config = dict(
    num_hidden_layers=11,
    hidden_size=320,
    n_experts=16,
    experts_per_token=1,
    d_expert=256,
    d_shared_expert=0,
    hidden_act='silu',
    moe_layers=[1, 2, 3, 4, 5, 6, 7, 8, 9, 10],
    router_score='softmax',
    normalize_top_k=False,
    routed_scale=5.53,
    balance_loss=0.00242,
    balance_bias=False,
    router_z_loss=0.001,
    init_std_router=0.0154,
    lr_router=0.000766,
    num_attention_heads=10,
    num_key_value_heads=2,
    head_dim=32,
    vocab_size=4096,
    norm='rmsnorm',
    norm_place='pre',
    norm_eps=1e-05,
    positions='rope',
    rope_theta=100000.0,
    rope_fraction=1.0,
    qk_norm=True,
    attn_scale=0.177,
    tie_word_embeddings=False,
    parallel_block=False,
    init='normal',
    init_std_qkv=0.0233,
    init_std_o=0.0,
    init_std_up=0.0233,
    init_std_down=0.0,
    optimizer='adamw',
    learning_rate=0.00163,
    beta1=0.9,
    beta2=0.95,
    weight_decay=0.28,
    lr_head=0.00663,
    max_grad_norm=1.0,
    warmup_steps=306,
    schedule='wsd',
    decay_fraction=0.887,
    decay_shape='linear',
    final_lr_fraction=0.1,
    batch_tokens=65536,
    max_seq_len=256,
    doc_mask=False,
    train_tokens=247500000,
    max_steps=3777,
    dataset='wikipedia_en',
)
Below are experts of layer 6 (counted from 0) of a mixture-of-experts language model. Rows are named router (the router's row for the expert), up (a neuron's input weights, with its number), down (a neuron's output weights, with its number) and show model dimensions 0-63. Each number is 500 + 25 x the weight over its row's rms, rounded and kept within 0 to 999. Numbers have three digits each.
Before each expert's rows: a language model's description of what the expert responds to. This comes from a sample of Wikipedia text that the model never trained on.

# expert 5
Description: Conjunctions and prepositions in running prose, such as until, while, than, and of, plus endings of spelled numbers like for-ty.
router:501497476532496500483504506492524494514455512498478538549478485483472511522447532460517512511531558513534504490494511470495482481489471497507495514490504517515475532515529490542542496534543513
up10:537492514535488527495511493544485464499500522520495482541529523496492489529460556483517528493534485508476516478528548490531476502457479533528455499513531495493510509547506510495555523481480480
down10:518451537479499503460503492499509466508497524513542516506483483529485512491510499509487480495493492495537487479485491527472490479528541501531499498481513540515479521485503472489538527522550507
up11:507454486504554507509543474498529504485460517492478473476495493497481476486458510468513507486503524502521533482529529516501540464477463491504516484492507479467525513434487505499499504500484482
down11:486551465508506467522480510472497468521473491492520522549495525501504546460491509486484455510494459489522545507495499514521478512520532484515505521477495494503540497504481471521510521474488492
up12:490484504474497509485509507537493453498492492481510513502482523465482486481489533482533505524491518576490518472534526523468462529503499509489471498548496514463503517486504487498515483509524532
down12:505511487522504474489492494476509485489483456539551519510511526547520475509505531487500491538474510481474470494498501502526500507403538502468486523510532534521510507464468480486505486481477535
up13:501479503452520533506545546509528522521487527503504550462544472497486533466481497512495494491472532483503537517472529524517468483466506436564529488515460527496492506500551483502512529486502450
down13:477451524500491546472452499495532494519535474491477450484550519498432469473549469473510451539485491503472515473494504482495506477497483500521517484485477495496475472513501500497481507462426484
up14:521510482503501529496515481495529487486515495515508473531532512511484492486456540444471465491477543532552526485504559457545481474524493523541489461540485470499512554510498499547498536497440492
down14:516503476489484502450501459521553500529551455481456519479514491529505500529502496499519495513491487475492485526498504496483510507498489473460528506471475493524459479497530474500467473521502497
up15:511543473498469448458476501505497536507498521467482458463506488476458460517528523483506515477524540506542474521514544488495500489475438486514473530543495494506479451525515486519563487501496493
down15:560508530512486471504496494468510494544533483519494482516488499495523492512517508525508512455462530512497546486524535541515517510509503490471499469512471511535497466503494528481498483522535506
up16:491471482507471526529473516483512483483505525518481492439541526529506521502490490492494490477500489504541445516475497473497553498513486501498482536480505483468453483498473483533517502532500549
down16:470488485534558438514507503474494503488500525460491491503494503522466502526480479482460512493512487555456497480518513506500539541523505501496469509541490521493500532537445487488515501512521521
up17:510516465445510521498459483492478516491483564505493508498510494483515502547489477474512479490509520533506520476488529464498456447519499495497466475512494504499450462522552472531534523514500485
down17:491520519524488463508509487504467495494484506531509493509525534535561543490469464537464491498509495499522527491538547483486520493524481483524533484487510535509524507506489519538500514534517472
up18:465490451495482522474500473490521468481456487504491506489479525497462526493549519509510497456504525452477537513463482498513534436475467482512503500525480484509531491471521492508483506503532525
down18:487518497491493490478476531506520488519504511517494522497518507490489523530497532463488460503514509506531483450529493446494507499543518473483473505480518487500500479486507526489475453514502489
up19:519505485499532455476462498455507497536517515480501511491493471518478526556481483499507521523584520460495554482467468519485484496527544485475514516478506492539496529548518480506503506533530529
down19:487508518523471506448498486446497537512480506525495460452493515499502481497501469516494529523464506513495487562514514481510475523483491443483529551536521511481502481539502503495499502491527480
up20:493465524471480509495513502493532500526539496532537529474484478487509534498473488501473561507521508479496514512483509511462469479489526487494534501510495508523503520530482475501533495519468508
down20:529484507439526498470506507476492514481513479522504525522520498501496504515523483493466468495486480484488524506461510583494471502459545476462478502498501487491508503475496522504511477481489496
up21:522436513493508480488503542507497472536457474465538511483470485522485525489478519513500545498541517548478516512500487504493506497520507477528544494512514514477509499553494492554475509526509503
down21:450507496483519520464522470477515547486503534474495541510541505479447531539477476486493449491501526472515478479506547505488521522495530518517438571490507514500504469506520489510469474480496517
up22:508490499481523518498487514510486476466479448479526503499513468493521544482459508477519535514540483496499491444505553513489453480522486462487498467452477499523492497512523471516545489518500505
down22:516507535517481537509505430475481519465493521510474488499488508486486494497431513498506497465508494547528468505484542508551529541501528465489487453588497488487539472536558538508498489528496483
up23:529482469507487451482497495479502497465531531519500498480503530462466491499460508495500490501546507468474524502504519527494526529502474523502505511515499514505485514528481489504501510474533543
down23:498482436500511543493514482496483489463507495450500485466516526529504529494516486545510518477529512493496503484540471513527482533485475520498530483522499509504550520479515502511550449519503511

# expert 6
Description: Final pieces of Spanish, Arabic and other foreign names (Ramos, Palos, Abdulaziz, Calne), plus the words there, we and Z.
router:510484475486504477482494508468505497514504516541531486517501527474458528530454506487500529497505523504526504497497482460441508471539468482524498513504471509525491472508533457468493514514508498
up0:494426543511492536478509528493531468566497505546475515498533467503470516509480482503490498498491499494535470457500544518497488529537487483480524488431529511536528516502521514487495497542515487
down0:471486435495505467523475507475467510478534479527535510541496453487490497490523515491473504446507530549558495487480496475493514530530497500546497502526478495488490457528490484507488530482466499
up1:495484508540496481506512466521493494478502495524437522529510522468500498508518520444499502529544492488509534493452467457523477450499496514528515539474501491471517474508497502485466492486523554
down1:527456461490556515476495517518468486519507513491525490481486473492521484481483498522487548451504503499514500519488513537497566493471536496489531536492525520515497542532492456511512484470494499
up2:508474492458524491481476501488533501493534501527486502513498475520456489515561523459492460495487564529519517485520487493513482466484506449550528517524448538505474490491506497508511572526518514
down2:491474472465498484506514500519484472458499501539530455468489514495483492551459493538461475513479478512452515487477487458532521465500491483469468522479505509537497493474517474468517539501474512
up3:492508469525489485493512492515496473537522489533518555492541499456472538524498477514512516493489488466535559502518495493532509490508491528551503493481487523547541501502473525490526523523511508
down3:477482457553527494482456547536522517510487486478553475513492475511511532424506459538492506482534463499511472549494518499479501503540490517482519509497472498543478463544565479507509510541529495
up4:527511466525515479524512486569493509505501550524479462510504482525434496486506489500502494516490516444489453493520496494499500497509561472493520541501503482488476468486495516504510497507496566
down4:497472504497518519531532514499505518487537503517508468556477486516500486496515525477494497527504504490564533473526522496464492566479515498515522504512520492495466464531537530482510430483536506
up5:515471483524522500520508505527479494511486508488511490515459516456486518514482508514512534496486463454495490517533453479449449505497482471490506499514516490492456494506511522504511463481515558
down5:488547478482514488482507492484507496504487502469506492505483446544522498489500475463493456511477525477471440509477488499479527518508515510506520462511473519510534531507523483484494507460477515
up6:531485465452519529530512532507468486482504519483483522502479486489482534513509534457513505478524518520495531503489459520494501494522494484515528496444465504502468473515507512474534572516505462
down6:495504513525499501515477496497500533493461493467511455501492502484499495515450543483448481465521499493464482488479505538496517493491496452494505528504497546476484496513506514462503526504527506
up7:510525472468489485512501508510530531513483491545525487492526547560499576526530503523519504484497532527492456486534471522496475528486464489510502492506494519552456489515537501539528538519529465
down7:485535516516510484490496486490483478479490488479501473534458469507493524514488477534475507466526489535468504514494500473533505477493534488460494524542542534463509527496506444542489465468519534
up8:494481480499475522474531549540468497528466495511503550521483509467480500482480482477474529467508509491479495468523557467479504551504514474479500515470488496485507526503544564501509507519493455
down8:457515442508497485499515507490483512503532479527521505521480498483494520524533480512484524453523546494554495499494517500528516485519481511543481480469507474514480481507516508490475491514487494
up9:484523504497500502498497509549529509509494520567567494509478522503484485509495510479483493479466476465531502508516506502487481499509513528504498494501497490537487528497505487495493519516517520
down9:509517526539537468504479542503502557468491495480545476451478529502530483524504511486506500547473461500496503484482541524525485546495483525466532483481497457519496452506525491490472470483535473
up10:488500529496483477491522492493542478501544505522474518534528529522453471526485513476502508500526519502499524497454483531520477478511499520514479505508485490522495515505490503521524488475515550
down10:494522461534507512483512527553501454531510543532503488522493514481512506524517514486466480449491472502490522517484488473464480503493492488561503449486481513556512525496454474486494469545486506
up11:477454494527481489486473514497529541481471520490499483462447494495527542519470504500493496510522485566497539482487499482481511497501451447505522507497497453508498508535511535524546538507527490
down11:478545430510529525508479484487463488519533463495504522540481506492473525556518457493497522499512536476469552508478493522508485481483511512522495552524481520532502510483487469501515482490498515
up12:522492500515519489448516504547516504500467494467474473515508486464515506503472534496515464498477510548526529507489520513505467486524511525495519528542468512480476473484515484474485516524529502
down12:494509486506510496506514489499493447453525479519493451517479502503535479506492481465490513501531505452509526522478515457486508471444485543510510529471492537496492456472475461524463503507477531
up13:498509497479494484528521514495516467496469507482512523511521483511495513500476485536486531493477544503509500499506541525489483518470495469537528485495513444532456518477508472503474514512504455
down13:502512450494520528492504487484478502549526477566512498507525464518489516475512449484454483471490498484519527496500511512475481503479499508506508521519494510519466499500473499526491478520492506

# expert 7
Description: Words like all, other, who and out after a noun phrase, and spelled counts such as two, three, seven.
router:522520484439512449471510513488518508505468541552518509496488538466480520541493532479536525508513530504519533469470507469480431462518456489529495470491435476516491497505468464523497530483521534
up0:504443470476508478488513525472511473511493466537493537465503536516480484502513500476527496510495505525489480502463504519499429466487487508474528502508471520466519536523516508514450482502533502
down0:478508424501506468491478470524442503501495465494480489502518468493537542525516476483480457518492483510520540526502510470511500496507541517495552470476483482534479458498529455516502513520493474
up1:503509482512488517520544498510496492488478470516490519549542526489496520501530519501507519492536504529460464498478483461483478492522474494522491490496470475510483463525496524491489505515551509
down1:469484515491515522519489507511472466468501534505499512470495498536486475514443509529469481490498468481493486527509511547472559495478480482433473504475478469524496469469482491519488487513502507
up2:516460508479480514491508476460495494582488508516473533449522505495480526479526507473518504467500505517529538456504517512465472472499479464508520491490467502491490512508523497501529565486500510
down2:506501523455524519524494479557463518464515537490485526468518503503487543508497470527505516509476494541512521507458489476490478509509476467476527521480550499536529516507485508491545495513519520
up3:489519495500455520487499545511487496523480447516531510482515477472495537492531510524468502475495455461493526489498485476514522474475483446504521505502495504547500461492488518521524555497508458
down3:514490555497500471516490535508501518497515514417524461486473487450500495493478504474501485517503497513511437526499510499505417521490471453483473533486508492480484456509542522465507495478491446
up4:551472486526519531508490542530495514520453484546533511501545530520467510542488555484511513504513513517503502510537531492441510528509501512499470510479496501482474500522540473498477480511536529
down4:538455501436513475518527478473489510482509490530510477506500546499511519546496479511492493518494494508482492472489489506442464496531549497489541508493444472550533493536536492509493486500506496
up5:510482482508495513465476475488498475493471508493487477517476526526488509527475508475491538529520481508508513512510537481454470469490484465533545500486549490526499478514485461555492497520509508
down5:488469448509489514512511498513518461529506500475517485468538513518490526473506495504533539462504536466533497540473481492506512495449465500508477511472460496487481497552492543489526499503508522
up6:510488504475483518496508567471486509492527512520473516507503490508489527514513502412524491513502504491513498483489478511511523487527504471500545494471486512497465479525527566519515520457514480
down6:462559514497503501494483478529469508519486465492509463505513499530482484565495519526486480513501523454461513522447540503469486498546522491484479510534463550485470550440517502485496505498503489
up7:503490493479467515422508477519525505552476523522528457512489515472532503483496503520474502481512525481519484521516512503504487494508460472522496487484540548520463506527516465525497498536507437
down7:480488486500495483532484526488511486493479499451514471481501438478493519577545487558523501518536505495504465543499488515514461504494529491540504511444513511488519528508500510546474466507494480
up8:475472454460444492532503503521487466495440511480458563491512525442455488488483520532513477449541498517505509503457544509505434527503502502492483509469490465508498530534507517504501489496529459
down8:483530465491488507512499473502507454477496472509491536528463496450491482479517498477481507472515517496553519519464491527522535494497503507482457507480498482519498513508510483553524456492490488
up9:520525487502529535503479491551520484526500530517497485524492538485504460510513500484514504478491485494480492525492507464527463480521472510528503495535491514492530496525525467518506524497508529
down9:468516481469511549498505535517547427482539489507488482415537515519502484482533503534509497511486476512483475496530519517520498517501470465478495508483546453513499496544516458490503494564486487
up10:527526469530487526493517507494470477516486536536507478489540556511469479530430557515521547499524503502466515497474507497476474523469520497513500504499542510513501508505489522541524524508496534
down10:490503454449500527471523525511483494491492516533511473507496495502477540512497502508469527486500452499494531493486503490451514505512480499529502457484512544514515511536466518493499501516524489
up11:504479521488521447490511468513486466527495575502511459470482484478542466527477492501551490510510491472498525495508487514442508504470476464490495509500443452490476520481512508480491514508555491
down11:531507512517529493542464476491496460540514445479467512497483485516501500458491511462515485522507520471535509528526504466524500524525499470533534499481508497527492506530507496499500542446529478
up12:500517486480508502481529507507502486542446488480477478502523500493498496509509503497506500498467515559474508452558529497482483510520495535481484512525485488484462488499503500485492521516499499
down12:476517489493520484506505482446499500488493465504488459488490515530487470478548493431510474462519472454489523538493502466538529515481469484519502507496507526484463495512440465510475518534500567
up13:485504521430493479479497546532500511530482469489529530494508480495509509497499509489515510513464515488473478499529519507483489468443485430521525471490530486504451510507529498487474512473473455
down13:461494499491487553492467487505496521497497439508507458514503541512481495520503482484490522505493506507501509516485532570479530456505502534528425496500474529511500504505519528524479500503473484